{"experts_per_token": 4, "router_score": "sigmoid", "norm": "layernorm", "qk_norm": false, "parallel_block": false, "schedule": "wsd", "decay_shape": "linear", "seq_len": 256}
Below are experts of layer 7 (counted from 0) of a mixture-of-experts language model. Rows are named router (the router's row for the expert), up (a neuron's input weights, with its number), down (a neuron's output weights, with its number) and show model dimensions 0-127. Each number is 500 + 50 x the weight over its row's rms, rounded and kept within 0 to 999. Numbers have three digits each.
After each expert's rows: "gets" lists some tokens that make up at least twice as much of what it gets as of all text. This comes from a sample of Wikipedia text that the model never trained on. Tokens count by the router's weight.

# expert 50
router:504544566574554439536476423520545599482559489409462486451590468411550467526549483594410549520521588511434527503520596569584449421497485563464536505468516516513569408459452410487462546557554496472532509512415464444508506542479485484493563519519471528509529537531477493459445562503559388537449534448500480563480484486405491537459491469465407510502441531619542550415473481437572497515386
up0:501493488555440523483505503537489562534502407387555470527488459599490498444587542482491509533551465510471553469561435583423466430561438511541465525428488583579486481395500504546443465554508548500423514504415537473546505513524478422491535555402592520514540518539467515506555497537482454538461535338398507517435574515459507490561500573558486513542515559566549508488502470465400472502520
down0:469540474503566476512402490478419518578535449479467535451509476584450435520484473444581471572479457539498553477493453459555475484570443493507551529554496499464543538497457477514493512517398547451668589582461549512484523483484515570432496535464500506490464526451482422514540589466511506501523529558461483463433559525525495491486455453508476525471441503479489503537452487515488448422453
up1:472497515548501522451520507501460554496585524502485492485572524467549499452597550567535463458531510504514499469489483544517459470540479581482536489458461551491463559491503460559538471435564501415456608507485390490503489494503553569511589542516458560511481452541466423596495451423423451489380613449513466573531544482647366503498572566576452456528500593534504436554530478455469452466553
down1:575441525461420477494455479465470494557521576521520519459465569530490516547526426530545438530567408502595461523456457516540502470430519579493572494478526533472440558540415483469374516493444494406524419462566429457570492566564530449534440493420513429436490417450439523598456461483489489464415436460588586587606526587488516577443529566511488461556396509513467534505501618556512512548472
up2:460476517511522608465584456505432496562471537472499481494461646511427507480527545519549408476540508434447412435572527533576516596594490573420516484485488514513499528592530499465516481383511513580514491493586471456573521541558557642497568530437454437589504547568465564491518472455469495488466609498553506476541503495440463493490473510531622490462486532590604467491542486495535527479536
down2:511458499629425480498570431475574492508467572499501538533404435493415435489433530623490497512511444566516513557515461481520490577531503565482473405483543473599517508581518580531534509466531471550520501542410574434501456493521522541515471546536466605478536501473542594588465420467453485554454476515578446502548504485545506440499502518487555526504424420564475464528521483535537453450516
up3:481508480533442425454578482494532536571555498509493437382467424544552492428545564595524470479380496508366486524533393514515515541521543459421544459479408493526480457505497486583508573490516494464501526522466555520419502484480524571378596447497439500556437577524461497458491482449553386521504555460521483429485531607439527530614447484448536488456468586531512538485481511535451491481489
down3:441527489499491534527523506532470490553585460557481511505487468446591489422462443513476560468492492577501476517554519496395442521602488469403564504481515423466540390485516514479463516484574438420503498485480597484462377602443502526495512489469503577506583505482478529494381609454484542478507473460530488476492458473435466450487550510519424397550543472444584405478465469465602462489602
up4:504471540457420514479515445478560472509485542489508475512465561513582553421512413428546602525460478492448426505583499487502494453495408509520474496476504516381480554505453580505477464530525459447492480535498517560449605503519440514552462454509409490549539480496489425512461511520513544524525507465565518564477519510451486473458490486563473447512539530513520362501409507533569522423532
down4:470525513555504410528496469519514502496531464518474548479499509565508411411446436447552569465463504506512467472487639505556493566399520513420455522442485434579459444487477449496491497509463497472504464457431468538516476468513513514513402469489560572531374502537553475398486462492539472559421478535473477607529519475481524443565520492545546599493547538507580496482484441485486421455441
up5:482542493520496473480487547431476532561565590492508537463447514530532506434611492498470533544500528601504509530488444519496444460468583517436510601484499537459426523489510551532537588629461472442470555502564476544573454490571695472444485527501547448495483514541518547505558465519508493542561605466548492560493592480433561513444498464492362512506435465604589502463540470499516457474542
down5:532502463501540448494467486412448597575490504422493549556542566496481491526396520465514542470559420532502482589516496529472415576485513448527539469528550500559420590566469432541475551458524455494485531519435569522424518485497462524501569562453504502540476497456599516486544508506593394501540471438510457499424537541446481481515468469458489542538513514454467423496574442456497505519407
up6:490472507597521584470499416523511469596494442459446549439471476474529515442512533451456517472509522606510437548455492446401453528553448484436538415502435456566531503476464459419532485618477462458534487522455605481480527503528480529453564491422480419527490587556481531486414468488619495477524554382539549438476510525318463511555451542418494515490494498439583437528557493525484545532553
down6:473496508519402448530522445545450513577451464496478468499536540506617505405530505420518583431535548591379474609538477500441409576529531457469611487518465518501488375545517575527440597480533483494531506504468564435471516509494554572487481528473546471490541556522524472481392534475605513497492528425608451492442509474538548455542424509485529477499507508494490452477537498521517478501604
up7:539497479558487521546554429543434467594488503508508467424446479496534436511473512511570540651546499435451476473536529643498529462519487433440507462420475527455422483535508489441529450578449491524588473473469454527560555470516529613502486512480507489525474497546374516473516492541488469580461498485563548503477524417521527538482453487541485476412567521544475334447525485501532463492435
down7:511524462465500448485452536455527512485463541470478553490495459549603471525443546519523492471454498535464457544496543494566435516565522504535512537498477499580502510449548453515556445438465536520515511488451555542523495427411481463552481483510517498480464504659504486476431516530612529485451556560484486628494543495472473543457507495570526527456598450500576468398481533529521485491423
gets: "-", "|", " |", "=", ";", " David"

# expert 0
router:498566566462437443469509471596557538435464489456478498457580554469599381489484399585398482567488546517430494512530574514592471476453429583437543524551449517456570390488459434486538494510538556392488549561546453444501537430516541506427549534477518521478485539565480552483563413454510484494487573476481580541510458506476533545523512474438447488437534545498509486439492484521470419472529
up1:447571449477536450494359506495542585557537520525615480491518448541506424397460506522522414536518537450456500463516514523585377506549495641449559563398493578499494486490508459510492561421421502414496465536534516456534576480538455482525409500552428454572489483560442521497542502503538497527446487484420606561535478492452527494531478597508537496511528475548439491500609474582477586555544
down1:515438588546471490513518445542463515489413563549453500454567480551505567527400522470514594532604482506487454387575512466464530503474526461546519496544601391516606520527476529489557503565457514474524539498445502552450448505485419459480465421473482562525487499494523533511502508513444520445526531605472443553435557505498488490525571430356454517462574496525463524568455476399469432510503
up2:515450476525478445359365428475488488472503446431543456525547513526520523458536548399563509537598486541426542430535500518555500526391481562481453471430485544540561535507509505467507569486527427527589610465452414434559395477500558484552518611562495402593474525549433577563505548505459511446461571506485517526514565506585521521518429478484508569481605443512525466597532508431407445468516
down2:511537466421514496500434533396563466492521543455475461510549401579479500411527409437544488544488398528570428490552508569532440461479489468466518536591562519487478530427568496442488407380501475448534524479527567565408610505522480428503569506521536491567477471420513451434549500386559477496478543600531500497468533562501500477547534453573589514449516478470544502536565427494520610519547
up3:452540531503448427541423510517540513468638509506578488508435460415497506524463456514434523558463495358480556546422613432497432544485516445563544556578418492598479392562382502431461509553577521543478435489486562441524442501445525505435547526510462524422469488437525520527564488556596414572523447491480505496449443449543546508480402511459580498530468508453596522527474506458417426576555
down3:476439531570466529527532517349458528456444557526434494433493533443495563454488537454490482492561522574571557552525525544496521416429531536520437543500588541474487418512471507561521535499517528494443538454299407588550487554513572443478451549425543535487485501538566513520464509453502490538456532496470474441479486495500491538476569460596445472497456410528558463461507520447433455397612
up4:427582537415551423538437471547517500505432562521465465449467402498527508425527487467421545514553521558406514449475529645531522511465476536396502448494515513519513578483477454456503492546528522465537594513465489437560466458533573451475515512571476485460477501605419464549526569501538518565498384529519501464547431489391436424433465453420446493526534482535497529371537450476447497545502
down4:487514471472501610492467519447483510468516546488465504621495508476519529522559485476492542566451480485478596468377475435502496444461437546435440492503546548525524557482459543513539455407451545488483416526417497589509502513526490503521615515446526429468504578524480481527544478581472481534449440517432476446532501504424455441444585557503471510615513537523470525408545503535543532468508
up5:503510526491432454329469454539470508528458500497533493560576485534559553516563480509572568516383514510419453519473544499499540531541417487534459415490489477610560496479522608530439515633403487541443529484509528465490418437534562547425542588500506517497546642585551467520569525494515535514460509457495508503492539631442556546530475550495465477482571507495479539528439535485550627476461
down5:503535420496603565520460454484519417555590463523417452515474472370556545493518525444423551524609522566484450543542514501495434441541523519428457438487522570387467480541582545472472529516493465465492562534563473435489442560538413491504508453482544590496539492465496422469512503540545465560514478633524513489510464427477492472421434497539577533509424495501494489479464563526514455495432
up6:455596470460442518499531423484536583467393430472483454513474442452571539423545439589437539501476593547532483518482573527506487533488499598515450510519495521490609422496377479439466484496594517549523456479528491487420504452443464548464486451581487505488531592550521496439563566488508472513409541573500486477456459508452500541485577515492495472494458503560470424393403522548491533556418
down6:590478506452590417513552544473552531626599523525520484504499569515481434566394486472468499468441493549549506461546519453489544440476525518448435616425400404505468564540493545454394534551488497565474549479557532442520544557504467559509475480444462466475543479390435519491418427527576445521505492470474573569531496572483477410498399539479565486462537501609318480546593551548517411476515
up7:348590460548467571550447436450485519508550486575498492633490422478566445487477528599505530425452406458409526507482518569464579457524405558443509531528608475575463488501528547415511472530564504462587442461499555532487449466589529465490485521452474576489475531545509501462462460464520476574534441454518465435630484453521462553467466458558474441518476482507531541513444524525535617509418
down7:490581466552421401394380486507501514515580529480395616410494468532591430524593511531508532376462487437499471615436504555545470477538521524499432478473469573564419575485547502512477559411592510499446404496459406467522547523594461609511509480547479560413492490540538558467487450488554458556475466582454495527468489428499519525474477530489526479540676529575560473505411476453436481497453
up8:498469596482478382570582466502552500413518580581443416561464507493511521519547469429490429473484442503434451554499624485461502510464439488453547514597514514491466438484390485605495491467516501615475489516498452401448417551438544484516526440518470498464495466375505505601489485477493449524517448468494537517470534505551487498468511590522446467535551510451534360460433508500480486515523
down8:521461512473522466509490473490524503459580539452472552518524453571491546471479543525536414519542473602472462491535490480509520559435529489484464475489568593545482541526441488485478509568505465422425549531383406563442644456565448483542441524431575523584518460545523641506502497486450535408468513541397523414523498482466516501525524478548566462508512449453612409505456445458464406570473
gets: "'", "'s", "s", "’", ")", " University"

# expert 15
router:480522504482435510578447436541598530512400553438508470438546507443610454481603523547500531510454458428522525471504504568507514438518509610435531479506484476436540498463407435549435446527579545376521477573518467457441527472523505503531550559562505500443410468488442499520506557431493479577375529495555478558455388459462516593518514417487562336481482516590452453453513563511507510480444
up1:472525499549490570396455479539587497545444521473533574493430499439508448425522567571450550497495509414512567528467557530508499479455504484532423575557531480543617437427564500572445584510556464489484377483511476426512571447490623477578536551468422571448512536497529587539470577476459524447537530420548501481518561437546423536475482532456514429546475474476420494474529494502475461503454
down1:525474443550405542491430601394433505470458485532486625559442342456525458533468485518443423445539527440526512484531533537551483499480474492504504504448568563485521494469457577504469464465512507535506536386517500510460514509513488539543521498443423559434414414509424460421543466496499523467428456463564467503531612486439411437571469513636502469525488531611477485506407507472434522512438
up2:500499515574498597420610550471499460428433506550452470512477466430511426547508503542504532443513507526462532471482538531484441413584533637531518425518550517519436449472416495596486457544517555459471573410543403492508478565420617480552580491531557521572548528448440528427479483498512414537436533513510519510509434537563552499523455535612576494576503510486429428523497484482529446533455
down2:441483544525524419487499563384610482502487526514432467532501497512528510451460495495532496432498457490488615543538558489523514471666537469434531584526447439491620489510510529519501541549483462509578495417491455491488563449513507437564550570463468472460574531502482536478516517512522424428517387524516532514514489527515581442481422511527409565386562451520528506494394387514523489482539
up3:552523476529546533515521509555558514484473529533557523461511514419539482481553488541420562455483520344504527519374480493516454500455375518515486438529574564505581474453442508508509459531527491464614510481542478544504489504564571496575473525571559573444429476496476519459484514464424511582438544525507501518468435536530516538436533486499501505444488406529473482510538575557468474496496
down3:407564519450550526597508613572593495588440509511454494470529398460611489477470531550532465580531517554570550479483520465476504501535544556415505552432480515521490593450448473496447508458491411502474463452541581468442555467616436519528583447465533459432561437490595550413415458429508465403505535461420526504438489451485483482491456558511509511467497558474461433554504489413468437462476
up4:476571505528542487507520374497558475428440490490532456432567431478557463461470495527483500534546513443494481517417480570529562479553489494518585502509500552437404492559437511451553405472544546468610537513522525572487508512483516524533475566498497548508448481509520512586508405448498555516492528577539519491522397466559538518454404584505456493507541400496493418453500524513427453547600
down4:539601540428531528531492479588503433586512468360366514451435472512531439517557599564527568478452551524468526524464489476406506512587540487434431459507516505538476608536491443503478462545536511496546436521548515480482618426510505467497505593456514469470530416425498556458474474412530519550630538584505561476413533409420455527473477525528532497526454620516415448516514535571480464531504
up5:452418457422568488532554425489545578461458588441486468494472514426547517406428458505447579541502546571489525546498519509504586542424453577434490498440537489421517547522540465556484484639458416541509487490440569434453457416553506583576495581509504480578470515502538515458467473502604530543545512500552434537527481501445410497480494511559530515462582514497464394447581579414549492486434
down5:496441499512512476440470485369554544497591529506523475489480456451564416499447435492504484511477433511502487482503550468521497541469503444498516450432473540526439451443415502517486530410476507444465476510465478467582471549480436495495428443587511494552561522425558543479537518493485378587464503448552541517501441508530634432499482505473507551495507430522568531499555528411436529533550
up6:399494482583521591462389474622499485523519482327487451548443415408506457490477479536508451642447457569497482497548439610458509458578534578439450494538477584456524479476433468529473445489493513483567515451477486476477486492489508509510436627509549478459511482576488557503530435434583506538469525486532501542499460544470457526441482543530490492465515528488486434426533414485413469514621
down6:542509512464541540372458423533498467525430504516399509529398535470521525449464522534509555503499366519523491527395493404491605493533548417502451573461438457569505518582563430448506476469524568526585505498484512477440457554536495666501591527508525460450516487531572449506455454491480504565477391486556494448424537564479487507575498520534516549532540510430480463470461464540603483444538
up7:473561521462595485438506525531455556436461544496425531507474485515505388461496487529436495633441536506469602541509533519511495429440535544486483422454484564449589526517499513542521469494456424477529484551519539503465518473501414504496482539553415465476488539543507503432576483478443522583484494465685522579510550472501522513454493471446475506492520373534502396517542426526499482425567
down7:569497504457495419561567495434519523557457426456479542542474480532496506476483541566545575521498497604560550432504551491441562388473413555468448522528493508480475440521406425492406457515532562457579501581510533529533481538540546431475416434463550575449464351525404498474439455463486484587575540423468543465395509494491473514484489464579524510505515517532452483428497563484435495440460
up8:463516554462396463516506489483461546512442566619502466367542432473512480444534498542479486498509511462480516561563497524488450465539497544606558497598613518543515470470445494512462511488498515517586387532524438582569469462497460496466561447583545516480571511472590490511557584402473489589532612489500520394407482558520408539508542471552455447552622521617405510503438483444461453555477
down8:519461582453430497564526598502518544520534524486479483511481409524599497568530558546564463454543508511551476464437463434464443509394482482420415480512490403462495574482458494521488498539464514474545581531541502574486488518617484498533517540421496560424472377481476627460446457511489567439488470527477551447363453486539421437489474520534506486540496525465447459521496546465531516469556
gets: " 1", " 2", " 3", " 6", " 5", " 4"

# expert 16
router:493532538491490497500452444457620551532397535399520518432519480522602403457619574539490521533478478562492518481493525621522482523501544576403463486499513420422514458464400538504386492531564512459438545499379450512489507511533520500519565473550509523475431489560455580496512568491542460507470599401525469544434475474402431571482510469518528407464493526558555579420447530504489487438490
up4:432525501503472511505602446510505593476501514434444540487482550396557355509491572449453509460487548543532526481462514537491588436524387489458520454523472573478547477534569452546535522504500524440522467516498465433479545488452605335474463406548479513480511489525504454465513458515422456489394579469504517473472474425462405424584537501421414494509464517537480401431502598502451449529582
down4:512498439482511517411455433445533485445541558588462539512513427386574445570463552516565457470442501403425455547508472521487519527447467558387583549533484526534517477595538374544475499517559465509447477391616411514557402553462502567478433433517516595572514471506413394571470575483564474521486472511505480546496529503437517482509520546438545605523431486464467414500470550350385498461457
up5:449442512539507508410551521459494486533521530479476465490599495448482448468502541560525523448499449551421479382481476382516457459599582551432485548499496526556496531401450534450472509552487473446446583502543397543497476436517554549523550500519489647595461519589438444493506522524499432465414581486495522500479523592497546534470485533443442493417540558561452524565424467471505489523487
down5:488510425465477493526512422488431392522504523461430540518599463470383513467440503518492478553547473549489597616566466512506500449495466503569567482479612577481451517473575500447482494480520452469480569402512540520520539492504457458548422496512533489519513541521565477398639508535517441587462575561453468578477523541427498532521581476521426555450462530526561436458456440475503526521555
up6:485511522387497410510423526486523487523519496491462501528581413520526487465474388564518604527403489445494514454567606516564497451498549541357524425515528503498566481498452475512608486577515525438446512457474504513511509450542470539430520467544526474486615511513462508531557479483497456544639434543457534418478412465459528439534512504479384471471548528456402500450526551390509450539425
down6:489591538447544472549494386570525462548449451446480522432468563533578450517378522442517434523609563567492498590482499579532604445544542477535527442534492479508494521583563487530443518595491512503499538457462474402405444467504598491516496553483557494487574488496550554479571490498501481450456489481439547550564512502488393457579520512436517404559470482486536510514486490503460426505503
up7:517497561563444498538547536504502596581515469486529460534565478506495518521513470504493467610571546427556481420440507502508465493460545546496547553504499483535539513480504479591459447489500459503501485434480508526555487477542554494454488450469497495494574501463500469561396521422512526566427541421500515622515503516500549519511489458479448480440483562470517574547495580455491557488474
down7:558532477411442562441512447477490492514522441591489539390406447472491545489418480469469536521544553564426497508522518548386439505496489469405564600503534465579444482418470502549548564570548444492455508484496459488458327487418564507521615501444504507482499485449489501499524510516586405479485537504606499445509534532486467471469488561516512527543508424444411550474579416416547469499501
up8:490572513468569517524498489559459499483464577520516574585508509513488496466566478475541439464590442416520504498519448473591575548492521469498486469562521540538521367514505446452586506516457461506540547604480450555457530359427485525483489457511517503556465598514515488555506514381468472474454489553460493599537459453561598573419523522563489460500541484579491498488486425507568491485534
down8:410409545587431433565596511444516447538497533613510539522438480534478511514503507544419544578488519541514570457455502492503458550505517498500501543587529465444532547543589598553526425488627527481508514404484470460594480513594484480489461558503446443473485494446518530539490501577505503553480542458485506504518428540527475455418497485539413487551421460472556511447484481490534559499529
up9:457510523459526408590490419519457458597498430475495533497631522546503481489416468505530476518483423449555591575478566436487549533529543540485525544510482545471517538466533435501522502471467477433566518489430443539523448535431511493457506594513525508489481511541440592447585504540569310584488542545346488546473494441536486502496521452573482471476471524522400554484390513504550528580503
down9:346483482514433565479495436488545498486506508485416590552538460560491504488517465538510532486511527483502457547502558529462528467644569493536525412520520368478501465528515559548506486565473464508484547504514487449527593530465535454409479510451459516502500584481463434454459509455527517491525473451477532447477519570451467473630481466422555457570521620514572502506476499519457510447522
up10:522475507469526487517511477570481552481510538542429424503538518477576468491465567472441439519506578523506428521518452584519564527511454471460397574513415479462521389416461486630475478470491504626533483573631442501464422575380431532507512435448527433480449476515517460550405519602597468518464458453540482568541627493421381589456401510488492498596474572445561484495471487565558423425488
down10:531509463582541474448464475502519468486543471476482402557522451461570428559456487477405541425475568479548479563474533538351637495576458475504499420452439567453473413511488518449564486490509466412527462471505430409516598438479530487524480448582441489403537474547483518431534531491500528614509500487598471482473463459465530502521592542417425511489601560507446499475579451522512507495494
up11:476440551506465499420615475469455603479469480489427504478482520420515490453499532395411482360498566497461537476505509450488506486535442508529468419439503596495542451539487469516512480428425513445508505576530473497478552491508487433550458503532534468473529477520539516519500481518537532525508462545521491457577499569487458535514545529581441537600511456505571459455628540482514406552564
down11:562495499553467451507534489470557495546407576579456499493492522432511549503515616530522517530449485472495583471527501532502533443587481505406488502456462489542544472655556499479539475570526492485521477360516512505532524557564463590546590490536447575552407503462491482430410493438558441577527427529474444527496465586467576538455528526464492555480427494573509481446471481542456488446457
gets: ".", ",", "N", " /", "°", " 0"

# expert 46
router:492570564507529478558557485615565539432452535435514551464505520411520427422484502544443527527528543431443551562435561521572409438425466565478598485486523493516575488440464387491519371563478511499530627505474486422488481500475530502532527488518463485479558545627520474430594529539537461503440522492545456563503449500454537599456517507498529435489428492494455531443543535481544392523511
up0:389468483366544519538562501462573477502533461461483474485550497526509535512565499496571592445493473427523481518562501456429518482588597544488401520392571474497479506410440554531436505599590590462496526514463431464437512523526588532545491472513456398497477529535492525559579474437437471591489479508520444529498507509458569498462518421564474420523520514499489528537478557498476543509516
down0:453522540552464517457497560528446528516555557530514512491511502501439490465427576484512539471579545437485593514476454484583494480470461379626451488563494494523482511438647486475532541445543532429542399520496555498495453472521523515551445451459562475549547460456620469509471596429476477548521486491505604510518446468480482523475429521419420536601511473455354539500553463493433473495484
up1:561495473491476526465501506495522594512463535489498418479590535474536515430474568572535529474415554490519499505433610468487492398479484583483509494437456462479566430502457555450354485421545572418437530497539484472479574504512485502593578476489460599422498514532489525553418472493590497452464492503580553517462551470485578449602491464447471447389525509473368458489508594503607452583445
down1:411578460454548542507419520481459531516476406468468429460470452512551488523489495540496538489504506522521492490526467503507565481543625494584505513544444456532408474472510598500497540561495487594474427390406539571532448579443483576419480510540453498512479464479490483556429494420524508526463494549453477492477496497524493460542540422527566544556588518577502508530406438512406537487509
up2:517539534491545415515556443429515563519514442481410446477513453550490539546443527502555617534405560591467429531517537489438396499538537561478528408518435490540555480542488524571534454603459478514445438483472419533569466554485524541488595499457492514504608474460519556553531540485452513537526490543547515497504516504561584562470541489491519537507472570502472516509557489492485464440545
down2:517489471451462491521548557469529430465447559524603506499533487593647537505488572460459441448504477501487514500477454468510541633581535475555509621579573422499461468434509562481446451563547460471519483561498490472468501565476459546408487427458515543477444557560563476501516484469603437522553514512332529513479576352418517470558466477538475435512405429559511467468412541462507523472437
up3:549471505498536414495463428518522466525589432496414462521524505444527518440439520487566606524504502473479396485540520476555465443480494543492507544474451399459482467554484561461462411541634520481465520463433474540560393437509439494503541471509499567489517467578464509570493514518498489633523456510520493516477489435498542428473527475411534522448533453504506572445577550572468503510475
down3:506525487396475598601492468599535443489492519495444505484387511563490561569535622500464441499531494394495506509522437509447471530412464461440537524428444443466513561508451492408455481636457436464607488512477478459496541510559407483516512474390615492416499552456415453515646477608479562477492569558513543448476463532492624470517485489553520525531514517522430534574564538454489506552493
up4:621542569540468493489533511440533574412493480575485482492458483377547462476483615576553505515481525532476512470488510481463456456473488453472514460524544381437461485464418517504532531541504503421398485552481495510550592534443505531484542468591630526443525479461507376466437498533474481568528532488592464547420507479467472488449555501429429514393492455502506498477505433582520476403475
down4:571446400536475366490483407545551470509455544464475506563393463527611497513547544466557405491541548499512529491525579507444425589515463501522488480403527511569573517525398349535462611526475551544563496498452480601511465511488556506486467445495547442547434441544470496409468489573485424414468576491513497575555517512445478442503453521544553555461634513474458537502516485512499469525499
up5:462530520470454548544427452498481464505465531515503548500432481466515421543558566539433517507440587483491604532555505443505463469463513521583480546467516579481502522421554523541435500445424456448531523539463517586488471456567455528516476531513503578454442485575492484469520481473651493548429497515563492527482429462572477469504517505572522400374466543495455479510465524504497472576477
down5:513483524567406461483575503517487507500543388474549455488581510472489550481550510532609524557490465497534522508512532557461608558529449530520478435530484541505629498560479429514470544413531517515471509547545581474555458493487539545436546452529553471551516479621565523481483478450381520496515520505471569467465550576492438506522521483478497567469519552553485535487448547448522429556494
up6:581483404445417522526424438441486541658362494525464526482530479462488492451503547497489564538569431603433466536471502435506489472497456574427576487562552566461506569503496481565549543575510552557465563512468522593498586461506496451522524488487525485517448481545452466487525516512526378515521515506476494549467505492432450504482498471598451482516502542527539500455490486607507479472497
down6:519498499490535540478493503557541510478456534423522529486416430587604535552471460530524504492492529515500517510432535539494461566480531395517493482526515439545480559522534450492489588489460572620520513521582527453543453481428506599445401393565463441462513472489614480481514505477567472411427458517409508535532549612452452508592572541443506587525590506526569501407427496522557499575452
up7:475551521494538561490488424555549522409542564546570516498484428360493572520495465553534599462565456429394520527337524562466406519528545454416514460431496499493407438537455456502445406412457501451494484458342441552507543458468568449422504501503498531461530471498490482581486444479530483574560522538498527537473430459570535440494515493420550500505538434518445476485499461569487478508480
down7:458629470477518479464509392522463378517483529513426425484448557477530424474491551511483499456408500500476567502526545521552552453514455517500543518488524544507532484520430414563589490465515492521479588473485480475554459455526582470494494537503494468484518594463450459556415502545435523576457547496528625515469474511453548562531507551575440441517575491518520483519530546522422527492447
gets: "-", "|", " of", " un", " De", " de"

# expert 78
router:485592507512512442426461457515516561525425503458560530507601403432567479465531493579429519580482604521418557479521561551520492519547475582438553498542536487521538481483445464552480480512564477507518493524518504517530441419425505520548550532553455517517425472552452573485524512436522467457431553476507595597560384476516540572469500511476467388483511491510529505456417558573512444484465
up0:450387479518461667437461431472477538536564556486493423546560513404497467481532463487533485638468551471483525417442542501437381466435517500556446537446539556480580520496495535423455478601466589405495580574557440444523555434558609493475535444528408577464532541518442407683477488510521451432492400413593404610506507512551582468547539508526515514568435518500520455522491461472538462461509
down0:519493579498519492483548543528533435511484442466555547523502497525504501543525601503418611508468546512460442535615519393512428437473450426461404503520552580530463479488426553408558447472523569450493476497513525577431549428553511513545594423473438531456489479556430589521451536451448480518524526430466438448509563438476487462443519493484557492402430485463632482502478509552531550484499
up1:540497509526412555501482425485515519479492499518523488459507524407479496536512485566578503548490493440463536461465473458562505453441432445480439575553491464513547465465581464514456417588520552432488493448487422422525562496537604461622512503467484457497446480529557437515498518547470470509401463456631520522511503474486516616467545510475476508508429538570433514430575501518510542541506
down1:543555472487503472477481552495547489498484474526526574556557462531498499460550477532446433531586483550495476469436442412541528485534447572535481402441502491549441611473430446550496495502531461578464479511537538450481536533498572475500492517442527405489571353502463482423485549459530515428445472479440597526479501521562419486473530450579547431491523496480490502532531529525424508522340
up2:510596507468500477421507614515535580486537421496629391493429397495507560485518474561452483431522536505501481463428445458380483472486477520483417471447475461529456495521483534449506538558588487484458479466373529400565535472486434538440441571450496458484552486530567457584416462430377493527461525543526487432473519457552391517468557545447531501427514569583464588533497478465444470553511
down2:468593538513556411411564508470540399483451548538483631572533450561538493515515386552460374540482497490574478613582469543468538491456577550393436517555419464429522551422490474478528506506577477550549502568529532536429552525489502499461471507399480421466491538452492620456532580468532426538538526466519548441481532485486530481479503512557583406390429480561503537475481491553460487427470
up3:584541475466450518476475439500519567447424525495482496556512524498405477524475469466584553527528504592402507529452545406470504555488411518485487420513465548420496465510474511424508566594497661450459555546463509483575528486480526552390523466469493489563590486658511453427462520521573491519489536533456490463388483541451541433541479573511488449498465516524451451486474472468498456503532
down3:500399480467561495507544519532466474525488564455552580545464436412470431435454491470482534475522559535555615559385508430524481540492466527446599478550561473493544504456450470466517457539514509473544471588524460494516531478485479419453480480547482483524523526400431530547478493519429462526584461429536521477551482510455451546645415526508470458564474557514444450450518513453541443556431
up4:568476438508507591518353514481484509422490426491531479478540541460507565563474501527407564543416550451519589390524519547533548425481450451445480581486532565473508492488480481579476547482414465565535529513560549506544485509570517520473546491537523518445480482517497509466491558495579471585463478477508455533480455522500535573413484495421546425442515547497503474469434540626524476451546
down4:562513455518472585586485418496490399530545427521514447475513503439530440489505552451589564527486486515460485419466423469533395482534443514453484559517524544498485478448415539428481514515488538494481546445514537550537400460502461500499461457542588541560543470481506428444407522506570532518541511406603503504422531520538514417519484532587450500521564485483469562486470540508584444539528
up5:495546538517524516448453524522472599528456426529465531445516497449524432537587536485558642455480528560525571520498528493443392544449581495570552477520493526429528420501505561586506464516574475439459449538518494485421452507504492503442527435441493569449474440596438525557507536508446512554648468498502493554401537577574544549576518567545472501589495476505452493474486476594528416624577
down5:484470450479472478602576546425470489499588442446535473552511501504475524498407542445491423528489437517560453458472453547485403560411484530540525516505572503476500540417546423596532463537524493491572514482495432425426522386458496489474442532564572508570475504424400438553591511543541560511510480503551421503502482461447539459525540425479454434453561519507549457541506564470493503426528
up6:496527533405427456513443466437561474546561571504580498483522467447532439404505518583457411581481443478536517545524509466550454466479477533399510511530517388436567535443467498577535491519561565508625497499534502372485541534476393482534485514541464488544549529565492562441408541419591487522441499534418509528444498480418448596424559467531443492531505511601450539472452504449465579476536
down6:439567498565541451505540434471479480560579488565464544496514478445568529503481492500446501517534446489459571502551544520481540530573563482533456440420421491501402506496494442578549475433562481534419543473441516512496489590486500596454486474480544459562508503472543465433501552460586402526446481530426469487532502479499447429576529506525530579551484554470555604516496527538436501496503
up7:432508492465486537448451411418539557496475533460505458501558466469546491525480563511520484563485555530440484470449522459534470516497428460537502435419500473474382500426522436528471469549496506392463472474475451415465511496559491522618456568399558474541539474465456541485442508521514456476451395555531520520497458470450451632412573474429557549533448527569472468519539461483483447492454
down7:534525578503519442500519470529529503575505540526506527494539504523538412476491492533497511533504467555506441552531536406555557598575480467541514533457444515459494515422410462550579516443553471503417546512457540474514467519485593496490494513485494471467462482483396476386452547466437467516488435476529578558502528575610443498427517510515442471506551440454514463555528520545420476555374
gets: " of", " the", " and", ":", "=", " a"